{
  "num_hidden_layers": 14,
  "n_experts": 128,
  "experts_per_token": 6,
  "routed_scale": 1.0,
  "tie_word_embeddings": false,
  "optimizer": "soap_variant",
  "beta2": 0.98
}
Below are experts of layer 9 (counted from 0) of a mixture-of-experts language model. Rows are named router (the router's row for the expert), gate (a neuron's input weights, with its number), up (a neuron's input weights, with its number) and show model dimensions 0-159. Each number is 128 + 32 x the weight over its row's rms, rounded and kept within 0 to 255.
After each expert's rows: "mostly gets" lists some tokens that are sent to it at least half of the time. This comes from a sample of Wikipedia text that the model never trained on.

# expert 61
router [ 36  90  96 141 143 148  95 119 119 161 147  82 165 119 129 162 123 209 141 111 114  64 152 155 147  87 106  63 111  73 121 175 149 120  81 114 199  78 154 147 103 114 133 157 168 126 153 112 120 140 151 151 119 150  73  99 131 147  94  80 108 139 164 119 143 193 154 119 129  66 159 159  83  99 167 146 105 136 125  86  75 107 134 104 150 133 135 118  89 119 103  94 154  65 181 222 107 125 142 153  89 100 142  84 130 124 135 115 103  91 129 157 131  59 146 206 130 164 135 119 107 148 129 138 202 103 168 127 108 177 159 132 105 108 123 192 119 130 137 129 109 137 116 107 111 159 138 154 115 141 175  85 116 112 174 132 141 139 125 165]
gate0 [148 184 129 183 132 170 143 170 129 139 123 150 174 125  79 127 129 242 132 127 122 130 168 145 149 136 128 122 133 158 134 179  37 128 162 122 127 128 130 132 120 127 169 165 228 131  81 115 134 130 128 126  85 109 102 144 128 123  81 125 126 118 125 132 123 133 135 194 129 126 125 119 135 121 129 151 141 119 129 188  94 153  67 120 125 122 120 125 135 163 117  92 138 127 120 178 105  69 136 133 129 147  94 128 149  90 130 126 212 126  88 121 133  92 133 128 126 103  82 200 143 126 178  87 169 128 131 103 101  55 115 228 127 130 217 130 130 129 135 215 154 189 127 106 132 141 148 128 101 128 142 136 169 128 129  69 128  79 120 102]
up0 [ 87 174 123 115 176 139 128 161 125 122 127 148 127 117 117 119 129 153 130 121 118 128 159 221 126 126 135 120 128 179 140 140  88 124 141 130 111 119 118 128 124  78 155 184 172 152 127 124 231 172 133 127 128 128   9  76 133 139  10 153 135 146 127  62 125 129 136 188 219 128 116 127 116 126 181 129 129 128 162 182 117 170 101  99 127 126 127 118 121 168 125  89 125 151 126 174 125 119 112 191 131 167 129 130 128 126 178 120 159 130 129 124 128 119 132 140 127 124 125 179 110 124 160 151 130 117 140  46 118  84 155 192 129 115 129 112 142 126 141 156 159 167 114 116 132 127 196 130 126 129 133 192 135 137 151 108 145  24 128 118]
gate1 [134 133 129 127 129 141 156  99 131 174 126 155 107 202 191 130 128 130 176 172 119  66 138 130 141 135  80 131 126  66 152 126 168 126 127 127 128 109 137 209  65 123 132 125 127 126 125 136 182 130 131 130 138 125 134 132 129 124 120 130 130  43 110 126 110 128 183 125 131 126 130 132  98 132 126 116 158 152  80 115 128 124  89 130 128 130 135 130 141 116 134 255 190 123 128 126  93 127   0 128 173 119 113 106 127 150 192 137  67 117 108 116 132 126  96 131 108 123 114 140 128 128 116  18 135 126 128  82 105  93 182 162 132 129 156 129 123 125 126 118 125 114 153 134 191 130 127 147 132 131 125 114  61 126 128 125 127 210 109 133]
up1 [125 128 177 132 115 128 134 119 126 125  86 159  68 132 127 197 251 192 118 134 125 160 102 147  82 131 136 107 113 163 127 140 129 134  85 140 167 121 136 113 101 130 132 125 132 128 168 106 143 116 129 161 188 130 130 141 182 159 121  81 141 134  84 170 120 134 120 119 146 137 134 128 152 148 129 130 159 119 126 139 131 143 116 116 134 126  81 126 124 138 171   0 104 179 127 163 123 130  88 120 139 134 126  80 120  97 128 127 135 166 152 110  74 103 169 128 126 249 125 139 123 157 128 129 148 126  33 129 140 128 192 127 117 133 142 148 108 130 140 125 132 113 132 108 120 130 126 177 130 144 193 184 163 136 110 121 157 173  82 128]
mostly gets: "equ", "min", "fu", "vol", "fer", "fin"

# expert 44
router [172 164 126 156  62 143 136 154 113 133 129 133 148 134 109 180 156  89 109 156 182 120 163  70 125 124 179 138 121 162 103 102 112 129 137 157 152 143 193 139 119 160 142 146 185 163 137 149 117 111 124  95 117 170 107  98 147 137 112 140 121 162  60 116 139 124  72 109 171 133 123 157 124 135  72 124 172 124  93 143 139 122 133 186 111 128 108 138 126 173 164 113 177 103 166 101 101  91 135 126 112 168 136 133 154 124 206 165 149 181 152  43 113 114 126 111 128 163 129 151 108  90 144 101 155 109 158  82 159 171 125 155  91 144 178  51  57 128 178 159  88 148 139 168 177 124 221 115 137 157 117 192 181 118 150 163 128 176 105 168]
gate0 [160 128 134 119 184  76 143 127 140 180 117 111 154 130 131 126 141 129 136 157 124 125  86 106 246 128 124 114 128 125 131 128 147 191 152 131 137 233 151 136  94 140 145  93 168 127 152 108 108 148 137 100 107 120 139  93 135 123 143 155 125 118 105 134 115 107 128 130 249 126  91  95 132 128 123 138 180 148 132  99 143 132 128 170  80 135 131 124 126 102  50 127  93 122 110 153 152 162 122 137  60 164 124 169 137 124 133 125 129 250 135 147 124 132 152 138  87 139 111  91 135 152 124   0 143 140 133 130 160 126 131 133 155 134 173 135 115 149 111 112  78 123  99 122 143 154  94 117 106 162 149 132 143 213 109 111 127 127 115 182]
up0 [128 126 139 121 109 190 123  98 138  22 140 128 128 174 146 153 125 101  85  88 130 116 123 130  86 136 157 125 129 121 139 156 127 125  98 126 128  84 105 127 143 126 126 134 135  98  80 129 129 103 128 133 158 131 124 140 132 129 132 125 160 126 133 159 138 140 121 176  76 126 191 110 133 128 147 123  21  93 127 217 106 144 139 122 146 131 123 137 154 154 206 126 128 131 142 102 130 128 119 111 146 122 135  53 123 121 120  31 126 124 126 129 139 120 107 124 148 126 181 116 123 115  48 153 195 134  71 128  47 120 129 123  97 126  49 126 141  97 130 123 165  74 232 115 130 123 170 134 133  98  20 128 122 124 173 113 129 126 175 104]
gate1 [167 125 130 107 106 123 146 128 131 111 123 124 132 106 171 132 116 156 120 148 143  55 117 129 142 133 209 125 193 146 112  91  82 139 112 155 135 127 120 127 119 162 127 127 134 140  97 183 128 117 166 128 214 123 130  58 132 116 125 118 137 199 104 128 119 144 119 119 121 146 103 159 115 171 120 110 109 136 120  91 133 197 109 106 131  57 136 134 166 129 102 120 123 127  76 150 120 121 143  96 132 164 127 119 130  59 134 130 111 128 255 114 115 166 124 149 134 146 121  39 127  25 117 124 198  98  58  73 240  97 138 104 126 130 128 118  83 138 122 127  56 108 119 148 132  99 113 116 102 128 115 107 124 128 154 125 156 135  93 140]
up1 [113 158 118 133 153 106 114 117 123 177 130 145 152 151 130 128 182 110 123 128 110 158 120 117 114 126 127 124  97  95 162 216 136  79 133 108 152 131 134 121 171 118 127 125 137 121 160 112 120 112 100 128  90 128 147 197  98 118 155 127 173  73 166 135 220 142 148 129 142  84 194  74 151  53 129 119 111 211 135 127  72 125 127 159 100 130  86 109 124 120 126 127 105 126 114 113 119 155 118 149  77 106 130 142 119 132  56 122 150 117 126 132 143 122 126  34 127  95 161 177 128 145 123 134 100 135 233 183  82 146 127 242 184 127  97 114 121 120 131 141 156 118 130 132 125 127 123 142 179  70 125 130 210 157 145  87 100  92 150 135]
mostly gets: "ă", " well", " Location", " due", " ·", " will"

# expert 60
router [145 126 134 143 104 160  90 124 150  86 167 157 125  92 154 150 147 112  96 161 152 192 105 129  55 144 169  94 140 173 156 104 162 184 169 172  98  85 153 166 107 129 109 138 108 117 141 160 108  97 148 142 111 124  92 168 131 157 145 102 131 133 110 143 107 152 179 138  95 114 118 132 148 164 105 174 132 124  36 160 130 163 105  70 168 175 131 113 105 134 115 135 131 171  60 149 131 170 126 149 126  75 109 121 102 112 150 105  92 132 148 122 113 172  88  93 152 146 167 132 102  93 136  86 169 158  84 118 110 116 143 151 113 136 171  91 195 152 179 162 189 138 161 101  92 113  59  63 175  62 206 136 143 173 156 184 152 110 139 143]
gate0 [135 157 124 126 138 141 147 114 150 125 151  86 100 128 127 139 142  71 123 183 122 137 129 129  74 128 186 131 119 124 149 136 168 135 103 128 170 124  81 139 114 129 104 120 124 174 181 122 126 133 117  16 111  97 114 131  50 127 180 105 134 128 207 122 130  58 154  57 128 169 134 145 181 155 130 189  80 138 128 124 149 115 163  94 189 146 117 132 129  73 121 199 120 134 127 166 125 171 149 120  77 121 126 210 144  81 167 110 110 134  69  97 135 130  74 174  49  87 132 122 130 155 132 135 166 164 114 141 120 101 124  97 157  64 191 147 131 127 109 130 208 118 116 128 169 166 137 138 170 124 124 127 131 144 154 145 101 114 134 119]
up0 [124  56  69 121  93 114  21  93 128 120 119 119 153 121 110 111  70 149  44 131 129 153 145 126 110  84  91 119 131 148 129 132 131 133  98 109  94 139 125 131 109 127 184 130  71 151 128 129 111 121 112 119 136 130 142 116 134 128 133 132  73 121 130  77 195 113 121 130 112  89 182  64 153 159 122 169 147 136 128 175 124 117 134 119 144 145 129 121 174 166 126 198 154 119 124 134 122 116 124 109 117 163 159 113 116 117   0  93 140  50 110 164 128 135 130 130 104 119 161 106 141 145 125 113 139 131 116 131 140 130 137 126  52 132  21 129  67 126 154 128 136 198  95 115 142 142 147 128 129 144 110  86 117 122 108 133 125 130 109 108]
gate1 [119 155 228 136 116 169 129 118 125  70 127 122 128 118  91 173 128 119 196 121 120 113 132 130 129 118  85 107 114  82 127 129 118  99 136 137 120  78 129 158 135 133 118 150 168 132 124 123 135 128 135  77 168 154 131 131 134 129 147 116 247  99  91 128 128 135 185 121 161 189 140 124 124 126 170 122 114 113 104 132 115 127  93 135 134 198 124 147 137  84 104 134 115 129 135 151 148 119 148 124 191 112 131  76 128  55 139 103 106 182 122 109 127 125 132 124 175 146 128 122 109 109 155 128 112 121 127 122 126 123 132 127 123 255  86 122 143  70 134 119 126 149 136   0 130 136 119 102 129 133 133 111 180 128 128 170 142 136 126  26]
up1 [129 133 165 157 123 148 128  61 134 156 132 114 123 143 129 120  63 192  84 130 171 149 139 105 201 192 130 130 154 132 127 124 152 145 156 108 128 132 116 110 129 127 129  97 145 101 134 167 127 134 155 129  73 134  96 117 171 131 133 133 125 217 138 146 137 138 132 175  72 132 120 138 133 131 156 182 117 199 146 164 255  32 118 135 130 129 119 145 132 192 126 119 128  90 120 126 181 128 128 130 130 106 163 123 166 155 140 121 184 114 115 162 122 148  18 129 138  99 150 168 129 171 105  68  80 130 133 122 150 112 133 183 128 116 136 134 136 183  73 125 115 116 125 120 116  93 191 125 164 127 127 117 122 143 186 118 134 163 124 146]
mostly gets: " plan", " person", " can", "MPC", " critic", " operation"

# expert 50
router [120 140 112 141 114 193  83  75 149 157 110 118 182 139 107 127 128 134 138 155 153 134 175 120 122 153  82 118 168 144 111 141 188 153 144 156 123  85 121 181  96  84 128 136  92 138 153 140 155 110 158 101  67 177  89 183 152 151 116  98 114  80 107 112 138 105 168  96 116 127 100 132  85  62 161 142  91 147 129 105 188  76 123  82 172 117 101 126 127 180 163  91 169 102 120 201 110 151  97 180  83 131 110 116 124 136 134 139 106 178 163 144  93 112  70 104 127 174 176 187  90  69 162  84 154 166 113 129  93 140 143 159 103  86 164 159 140 133 146 197 100 160 156  57 154 109 140 182 171  77 118 139 139 108 155 134 121  87 105 128]
gate0 [175 132 128 108 163 102 148 132 140 150  88 114  72 126  53 105  96 152  88 165 140 146 132 117  77 142 126 152 221 125  91  79 201 104 146 141  91 140 164 123 104 132 205 126 107 169 130  58 123 136  10 112  62 147 136 128 140 134 126 121 130 121 123 133 124 119 123 131 121 144 129 131 107  50 134 149 136 140 122 140 138 120 131 136 126 123  76  93 176 118 125 100 124 143  61 138 135 162 122 166  38 102 130 122 128 133  83 132 130 152  56 128 121 126 142 134 126 156 197 132 124  73 156 155 132  88 123 128 141 123 139 249 128 120 126 128 151  96 121 132 129 140 171 136 202 103 139 117 123 112 176 137  76 127 115 119  94 104 134 126]
up0 [104 129 156  79 152 128 126 141 119 128 126 128 149 133 127 111 142 184 119 158 128 132 246 174 117 137 127 128 167 146 136  22 104 129 137 234 148 240 139 139 125 132   0 121 131 121 105 120 146 113 138 125 123 140  69 104 181 114  63 188 138  90 130 161 128 141 126 111 106 150 118 108 112 137 124 129 129 128 112 168 176 128 133 142 126 121 122  13 124  47 128 128 127 126 128 134 142 150 149 129  52 208 132 133  75 126 119 133 106 129 110  98 120 128  96 130 128 124 110 151 116 100 166 118 140 135 137 127 101 127 127 100  96 140 127 122 112 181 101 126 123 127 128 122  95 140 112  90 129 122  98 135 123 114 122 114 128 135 121 130]
gate1 [169 144 123 125 142 128 143 148 129 167 136 121 128 129 133 239 143 121 130 178 114 128 130 132  53 134 104 145 119  47  96 143 145 171 140 168 131  76 126 123 103 116 136 143 129 132 175 147 100 128 181  78 130 142 126 126 127 131 125  74 127 178 148 123 128 107 173 103 123  98 128 176 129 131 136 120 168 129 149 135 181 119 188 166 130 126 125  58 182 174 113 140 126 128  70 166 128 126 115 159  78  61 123 130 130 159 128 129 121 157 104 168 118 128 118  85 122 138 126 119 124 131 124  67 225 127 135 116  79  95 153 125 166 127 223  83 130 142 135 130 226 164  85 131 125 157 125 128 125  71  77 135 148 125 191 118  83 117  56 128]
up1 [126  94 133 123  87  97 135 139 244 136 137 129 154  93 120 156 127 141  86 150 128 123 130 130 126 125 136 104 185 128 158 132 116 140 172 114 105  33 125 115 117  73 129 142 132 130 125 131 159 123 123 158 168 127 170 100 200 134 204   0 139  88  86 136 174 125 130 127 113 142 107 161 124 134  83 158 171 186 125 138 132  89 128 122  54  95 118 130 138  50  97 116 124 155 125 131 147  96 127 164 104  98 133 140  76 130  31 120 115  87  88 128 127 137 111  71 142 142 129 130 123  84 175  64 129 118 164 124 117 121 132  94  95 129 133  54 134 116 130 117 132 104 121 125  67 106 134 118 123 118 126 143 139 128 153 133 160 125 153 200]
mostly gets: "duc", " continu", " multi", "ci", "con", "for"

# expert 13
router [ 82  97 197 123 184 166 152 112 175 107 105 147 177 163 118 155 128 165 118 170 103  95 137 136 129 132 118 119 131 134  88 101 122 161 153 115  88  95 149 174 171  67  97 128  80  95 160 162 146 176 162 132 117 151 110 121 157  92 128 117 143 100 163  69 111 156  89  61 156  79 149  91 162 125 120 100  84  70  91 143  99  82  92 139 133 140 135 143 180 158 154 109 142  95 164 141 130  77 119 155  79  89 159 117 122 123 152  90 168 141 181 106 122 128 149 138 144 105  88 185 110 164  88 138 161 118 123 151 159 114 112 145 183 111  43 133 163 136  91 151 174  98 160 106 107 163  99  85 126  75 158 119 159  82  52 109 158 141 176 174]
gate0 [146 125 138 132 178 122 143 171 134 255 114 195 126 122 125 123 154 121 108 122 119 137 126 150 132 135 128 142 166 107 218 126 109 112 128 199  41  95 136 130  90 132  65 126 118 164 115 114 124 126 116 103 104 127 184 109 144 131 147 136 122 118 102 127 119 166 169 139  72 128 113 153 173 131 116 112 103 130  69 129 129 130 129 130   4 105 126 159  68 127 137 199 105 165 128 166 140 165 134 130  71  67 119  61 127 129 128 131 131 110 128 156 124 132 107 132 129 112 132 128 126 124 130 129 104  74 134 163  95 144  98 160 129 141 144 140 126 115 149 128 124 136 128 127 116 127 255 127 122 127 140 128 133 126 130 163  83  86 113 128]
up0 [151 125 190 125 139 121 255 130 181 146  67 191 129 122 122 126 128 118 115  68 134 115 114 148 139 139 131 166 127 155 183 152 109  84 128 190  84 125 132 136 158  81 124 128 130 129 129 128 128 120 124 127 134 178 187 180 130  48 112 125 123 134 131 115 129 138 129 124 128  74 116 135 135 134 130 119  97 127  85  77 122  63 153 121  63 170  65 244  76 165 108 125 139 111 146 141 129 141 126 128  52 113 125 124 127 128 124 134 210 127 121 132 126 117  72 130 200 124 127 128 131 132 131 153 125  99 128 160 123 130 119 214 136 128 130 140 133 138 123 127 128 134 144  76 114 128 126 141 128  98 111 151  92 123 137 145 127 110  91 144]
gate1 [147 124 199 141  79 144 117 119 164 118 106 170 173  83 155 159 128 116 131 111  11 129  77 130 128 125 220 129 164 123  88 126 128 151  63 126 123  85 141 120 168 137 126 126 125 119 128  72 134 132 144 139 136 129 128 139 149 119 147 132 147 137 175 162 161 109 152 131 117 104 147 129 119 169  64 117  91 129 195 108 167  72 128 123 159 143  78 131 160 131 128  90  59 130  67 154 140 110 216 139 128 131 154 140 187 102 128 128 104  87 147 158 131 100  86 202 123  63 112 167 147 100 107 152 113  86 127 131 117 133 125 113 128 146  93 211 183 159 113 137 107 136  40 123 128 166 106  89 127 156 123  98 140 116 127 116 109 155 176 126]
up1 [105 130  93 132 203 126 133 130  98 142 128 107  96 126  42 101 137 113 126 143 176 130 122 120 167 142  46 141 137 131 131 142 132  69 117 116 132 151 122 142  98 128 130 122 137 201 125 171 129 106 148 106  80 128 109 127  82 145 110 124 127 108 104 130  55 154 100 129 137 118 123 114 115 116 130 145 177 126  47 130  96 247 133 129  93 127 143 183 101 122 125 119 248 127 156 123 128 130 117 144  80 125  67  79  84 147 128 128 129 222 157 133 136 129 137  33 138 133 200  96 128 127 143  80 193 204 126 120 137 128 134 128 149 123 126 107 116 120 132 128 131 116 170 143 131 128 168 146 115 123 153 165 105 128 129 130 108  74 100 129]
mostly gets: " |", ";", "====", ");", "===", "=="

# expert 112
router [188 156 169 163 118 133 105 108 168 125 116  77 105 105  96 155   3 143 119 107  61  87  96 120 165 140  99  89 134  91  73 107 162 201 112 171 112 114 119  96 168 106 166 160 103 123 118 146 130 143 148  86 149 108 107  99 120 167 181 122  72 161 147 128 123 128 119  99  92 161  51 110  48  74  91 114 104  83 136 145 147 195  99 113 164 145 153 162 111 168 139 113 133 119 117  69 130 117  90 184 126 155 107 141 100 154 113 124 117 110  62 120 146 126  92 124 142 177 132 144 126 154  94 111  76 148  80 139 127 116 125  54 159 168  95 151 160 133 155 163 137 140  89 112 167 126 130 114 120  94 103 114  90 116 140 138 117  91 151 157]
gate0 [132 130 137 123 160  97 132  65 118 130 131 133 106 128 125  99  64 222 148 180 124 151 160 129 131 193 103 180 136 161 130 133 128 103 130 162 134 144  69 138  89 156 103 136 131 172 126 127 130 138 127 124  76 128 133 125  88 136  77  63 128 136 139 125  63 128 130 123 185 128 128 127 110 125 116 117 110 160 164 214 123 193 170 112 123 173 106 142 114 145 133 112 128 156 131 124 126 129 121 123 127 123 138 110 201 179 136 128 121  74  34 128 128 118 123 108 125  96 128 146 126 124 129 122 127 144 127 115 170 179 131  57 208 167 129 143 156  75 160 107 158 128 128 123 149 119  94  76 128  97 166 130 124 121  94 154   0 110 107 140]
up0 [129 148 133 127 195  82 121 128 123 133 185 135 111 117 130 103 128 221 150 125 129 124  32 141 127 129 137 135 132 128 121 128 178 126 138 130 128 132 135 137 125 124 154 169 129 150  65 129 133 124 131 124  99 117 148 132 125 148 133  79 180 163 123  95 125 135 120  50 117 147 135 139 106 156 148 127  91 124 127 119 118 190 120 151 123 130 121 113 114 153 145 142 146 176 128 103 132 119 130 129 129 122 125  71 255 126 166  69 120 129 121 139 126 244 186  61 125 130 108 190 124  98 223 107 131 152 134 120 134 120 137 116 155 160 206 172 239 141 128 122 177 129 125 128 127 133 128 130 166 105 129 156 162 129 136 102  90 110 125 150]
gate1 [123 124  58 113 154 143 177 147 129 155  83 181 157 128 126 137 115 125 149 129 124 129  95 117 119  50 106 125 115 129 126 114 209 128 112 184 131 115 120 167 163  89 124 128 100 142 142 127 124  56 129 132 114 128 121 133 135 129 128 153 124 122 151 255 126 165 216 119 129  93 114  50 195 126 118   1 168  79 154 135 126 159 153 128 142 128  95 121 137 105 130 124 111 146 127 128 125  91 158 136 216 123 121 132 144 105 147 149 103 133 135 170  52 140 123 139 140 134 187 135 125 126  97 116 150  54 110 124 111 129 133 127 154 128 135 134 142 129 180 119 119 131 135 133 149 132 128  98 114 131 132 155  55 111 124 142  96 138  37 131]
up1 [ 67 155 132 136 135 116 126  25 121 129 150 128 136 145 118 113 162 157 135 121 118 132  97 139  90 137 130  25  41 132 122 126 149  53  90 127  93 187 184  62 130 213 130 128 162 128 153 142  92 136 121 131 134 129 133 108 117 128 147 135 148 134 122 128 104 103 126 142 206 128  23 150  88 166 183 135 140 104 123 208 123 130 190 159 121 140 145 152 122 131 164 133 135  99 169 158  41 132 128 138 127 133 131 113 130 108 153 129 139 117 126 118 125 121  73 114 112 110  89 131 118  99 188 161 172 193 113 126 165  96 163  98 140 136 129  80 130 141 133 102 107 135 131  43 110 113 140 117 131 115 128 198 126 127 106 145 122 116 126 141]
mostly gets: "ap", "ag", "au", "ā", "av", "–0"

# expert 83
router [157  99  74 141  93 141 126  90  96 109 165 122 134 124 185  85  95 101 150 162 124 135 119  81  73 182 117 153 136 111 126 156 141 177 166 140 110  91  91 114 156 153  89 147 132 123 154 116 215 175 163  83 103 125 124 164 158 132 107  81 108  73 165 111 130 129 183  98  69 155 106  60 137 170 183 138 146 131 109 107 125 116  82 166 158 123 119 176 156 188 155 173 146 123 134 175 123  98 144 148 155 171 186  65  93 122 172 102 166 145 181  76 169 125 172 105  84 117 146 100  69  83 156 146  93 144 157 150 152 106 183 135  97 160 104  74 100 116 177 124 111 144 124 109 103 129  87 190 142 145 128 145 113  98 144 132 165 126 118 113]
gate0 [133 195 229 113 133 118 137  69 101 128 250 127 149 129 134 130 127 146 130 140 143 105  37 151 132 128 144 139 136 128 133 135 182  78 133 151 127 131 130 105 122  88 145  72 125 186  91 152 124 130 176  79 128 121 102 117 113 114 170 149 132 153 136 116 102 132 135 127  91 130 140  88 116 138 138 123 136 145 130 133 124  94 117 118 131 136 131 122 149 100 127 128 149 131 126 131 131 255 135 137 119 120 127 128 129 128 178 128 137 121 208 172  65 137 167 124 132  78 128 136 167 133 168 128 146 135 130 226 129  92 128 134 126 106  16 130 130  90 130  77  82 136 137 116 122 131 148  92 128 131 134 124 102 126 210  89 116 126 113 114]
up0 [156 129 121 117 117 150 138   0 125 133 155  66 102 127 115 116  24 152 160 125 170 117   0 109 126 128  79 128 132 128 161 173 168 103 141 161 107 160 143 127 147  78 128  38 134 215 120 179 127 147 126 119 124 126 127 119 103 125 139 123 113 148 126 114 135 139 144 143 128 117 158 127 109 143 170 174 126 132 115 128 112 112 143 126 129 122 125 129 118 127 135 103 163 130 117 118 144 164 140 125 125 116 119 129  91 207 142 125 144 123 185 136 136 106 166 144 130 108 130 161 158 128 150  51 120 143 141 172 120 102 129 128 121  84  28 144 130 125 131  42 136 131 152  82 126 124 143 132 133 136 104 118 113 138 156 124 153 121 164  92]
gate1 [124 118 154 131  73 135 124  35  99  83 104 127 127 102 169  69 120 109 143 157 118  68  81 128 129 125 143 131 133 100 122 124 120 120 126 124 127 151 122 128 116 131 129 139 124 148 135 146 211 114 132 100 167 105 118  59 133 141 138 134 121 177 137 113 102  90 128 235 142 130  61 135 142 142 126 183 115 126 125 255 130 100 120  59  93 111 128  48 130 121 158 133  55 146 131 120 110 104 123 125 143 134 204 139 119 171 119 122 105  72 114 131 113  95  86 135 137 161  21 116 134  44 143  85  91 108 131 129 111 114 119 140 133 108 131 128  66 133 125 124 122 130 132 135 138 130 111 147 134 125 127  98  98  55 102 129 113 118  99 115]
up1 [ 88 126 107 107  90 126 128 110 122 111  96  94 127 166 136 162 120 139 140 106  87 122 125 132 127 108 151 163 146 132 140 116 101 205 147 153 113 158 192 185 152  93 141 127 141 113 152 130 130 120 132  96 131 151  73  45 167 162 180 152 144 132 134  68 103 140 125 137 124 115  56 138  84 134 126 155  86 167 149 125 127 100 132  71  98 178  96 156 171 107 167 127 110 139 124 131  69  72 131  74 154 124 183 117 132 148 105 101 132 137 143 160 124 144  65 123 149 116 121 136 154 145 127  87  99 125 136   0  74  66 132  85 118 121  90 129 116 136 150 217 105 139 129 133  82 133 121 126 128 137 157 126 129  82 157 125 120 128 129 128]
mostly gets: " Black", " free", " Mount", " Best", " multi", " car"

# expert 90
router [177 134 136  96 167 150 149 151  84  99  66 171 192 163 145 168 173 113 103 116 143 175 125 148  93 111 190 136 125 153 117 167  84 132 119 189  81 150 117 114 145 143 138 176 117  88 106  74 131  86 110 138 175  96 148 130  75 105 158 159 149 182 141 107 111 123 172 128 105 146 104 165 113  98  74  80 187 108 148 160 100 167  71 113 103 100 113 107 126 155 114 132 111 100 121  88 111 155  88 154 144 124  91 146 190  84 104 136 119 101 136  87 128 103  85  83 166 140 125 166 119  71 104 144 126 142 117 169 169 132  57 137 115 160 143  69 122 168 124 155 151 184 137 128 163  95  82 135  75 138 140 145 149 206 139 160  79  90  94  87]
gate0 [104 131  44 126 132 126 216 180 102 124 141 130 246 105 126 125 158 130  86 126 148  91 136 134 103 142 139 122 164  70 108 155 109 132  90 118 132 134 148 104 115  82 133 134  77 112 141 100 169   0 188 122  95 141 138 117 119  98 118 139 124 125 111  78  85 123 106 135 102 134 111 163 188 124 127 190 131 143  37  80 176 136 151 139 136 132 115 116 141 134 105  97 128 151 132 154 148 151 143 133 154 128 118 173 132 120 113 128 114  88 129 164 135 133 129 103  80 125 172 121 129 112 128 126 150 151 128  45 139 154 161 160 136 154 128 126 140 127  90 132 139 128 130 154 109  97 149 146 129 114 125 114 124 222 110 119 192 178 126 150]
up0 [124 190 101 138  98 112 167 158 139 118 143 171 120 150 166 105 193 139 122 129 138 148 178 160 126 112 188 189 179 120 127 116  75 130  99 226 127 132 165 185 139 138 192 163 119 124 133 130 235  76 137  75  86 127 159 134 124 147  42 221  86 133 108 142 126 123 134  71 157 145 106 129 140  57 129 149 121 183  76 116 132 129 102 128  47 133 131  79 138  96 191 124 136 164 124 157 134 130 126 133 145 113 126 106 119 127 124 129 136 144 139 111 146 136 125 185 123 131 127 109 142 120 131 128 113 161 110 106 138 119 140 118 112  72 124  48 131 117 116 180  77 127 150  82 124 129  50 143 136 128 150 125 168 136 131 111 140 127 120 101]
gate1 [113 138 126 145 128 126  57 142 112  98 119  69 128 124 119 125 110 125 103 128 132 108 103 126 131 112 135 118  62  70 122 211 134  67 148 133  85 122 122 138 125 140 138  89  95  41 110 114 183 127 135 124 127  72 130 131 119 127 140 129  69 140 174 142  94 111 102 173 132  26 151 129  99 128 105 121  88 170 118 128 123 138 125 113 132 118 121  52 124 255 129  89 143 130 125  91 132 154 116  85 127 158 130  40 113 127  90 216 130 134 178 134 102 111 138 114 107  88 126 114 151 127 137 138 128 129 124 128  63 130 161 174 126 145 178 102 109 112 124 101 157 131 132 207 103 126 131 131  98 128 169 130 121 133 127  84 132 142 174 127]
up1 [109  36 113 134 129 164 121 126 146 124 131 130 161 145 129 123 136 154 156 130 129 120 137 127 127  76 125 132 201 126 136 127  66 121 114 170 149 133 139 128 117 143 122 199 126 138 144 224 129 155 119 162  73 168 128 125 157  94 127 130 128 164  51  71 128 136 113  71 134 194 126 163 244 130 128 123 183  81 186  79 155 126 147 149 138 110 135 119 111 136 194 110 124  78 147 128 135 126 187 143 132   5 126 124 150 157 175 120 127 127 129 127 187 136 192 140 152 162 129 124  90 115 106 128 133 121 128 135 146 131 130 185 162 151  50 129 129 134  61 144 111 153 110 125 130 148 129 138 125 142 121 127 144 119 136 101  98 144  86 163]
mostly gets: "ć", "ville", "ko", "burg", "ley", "ka"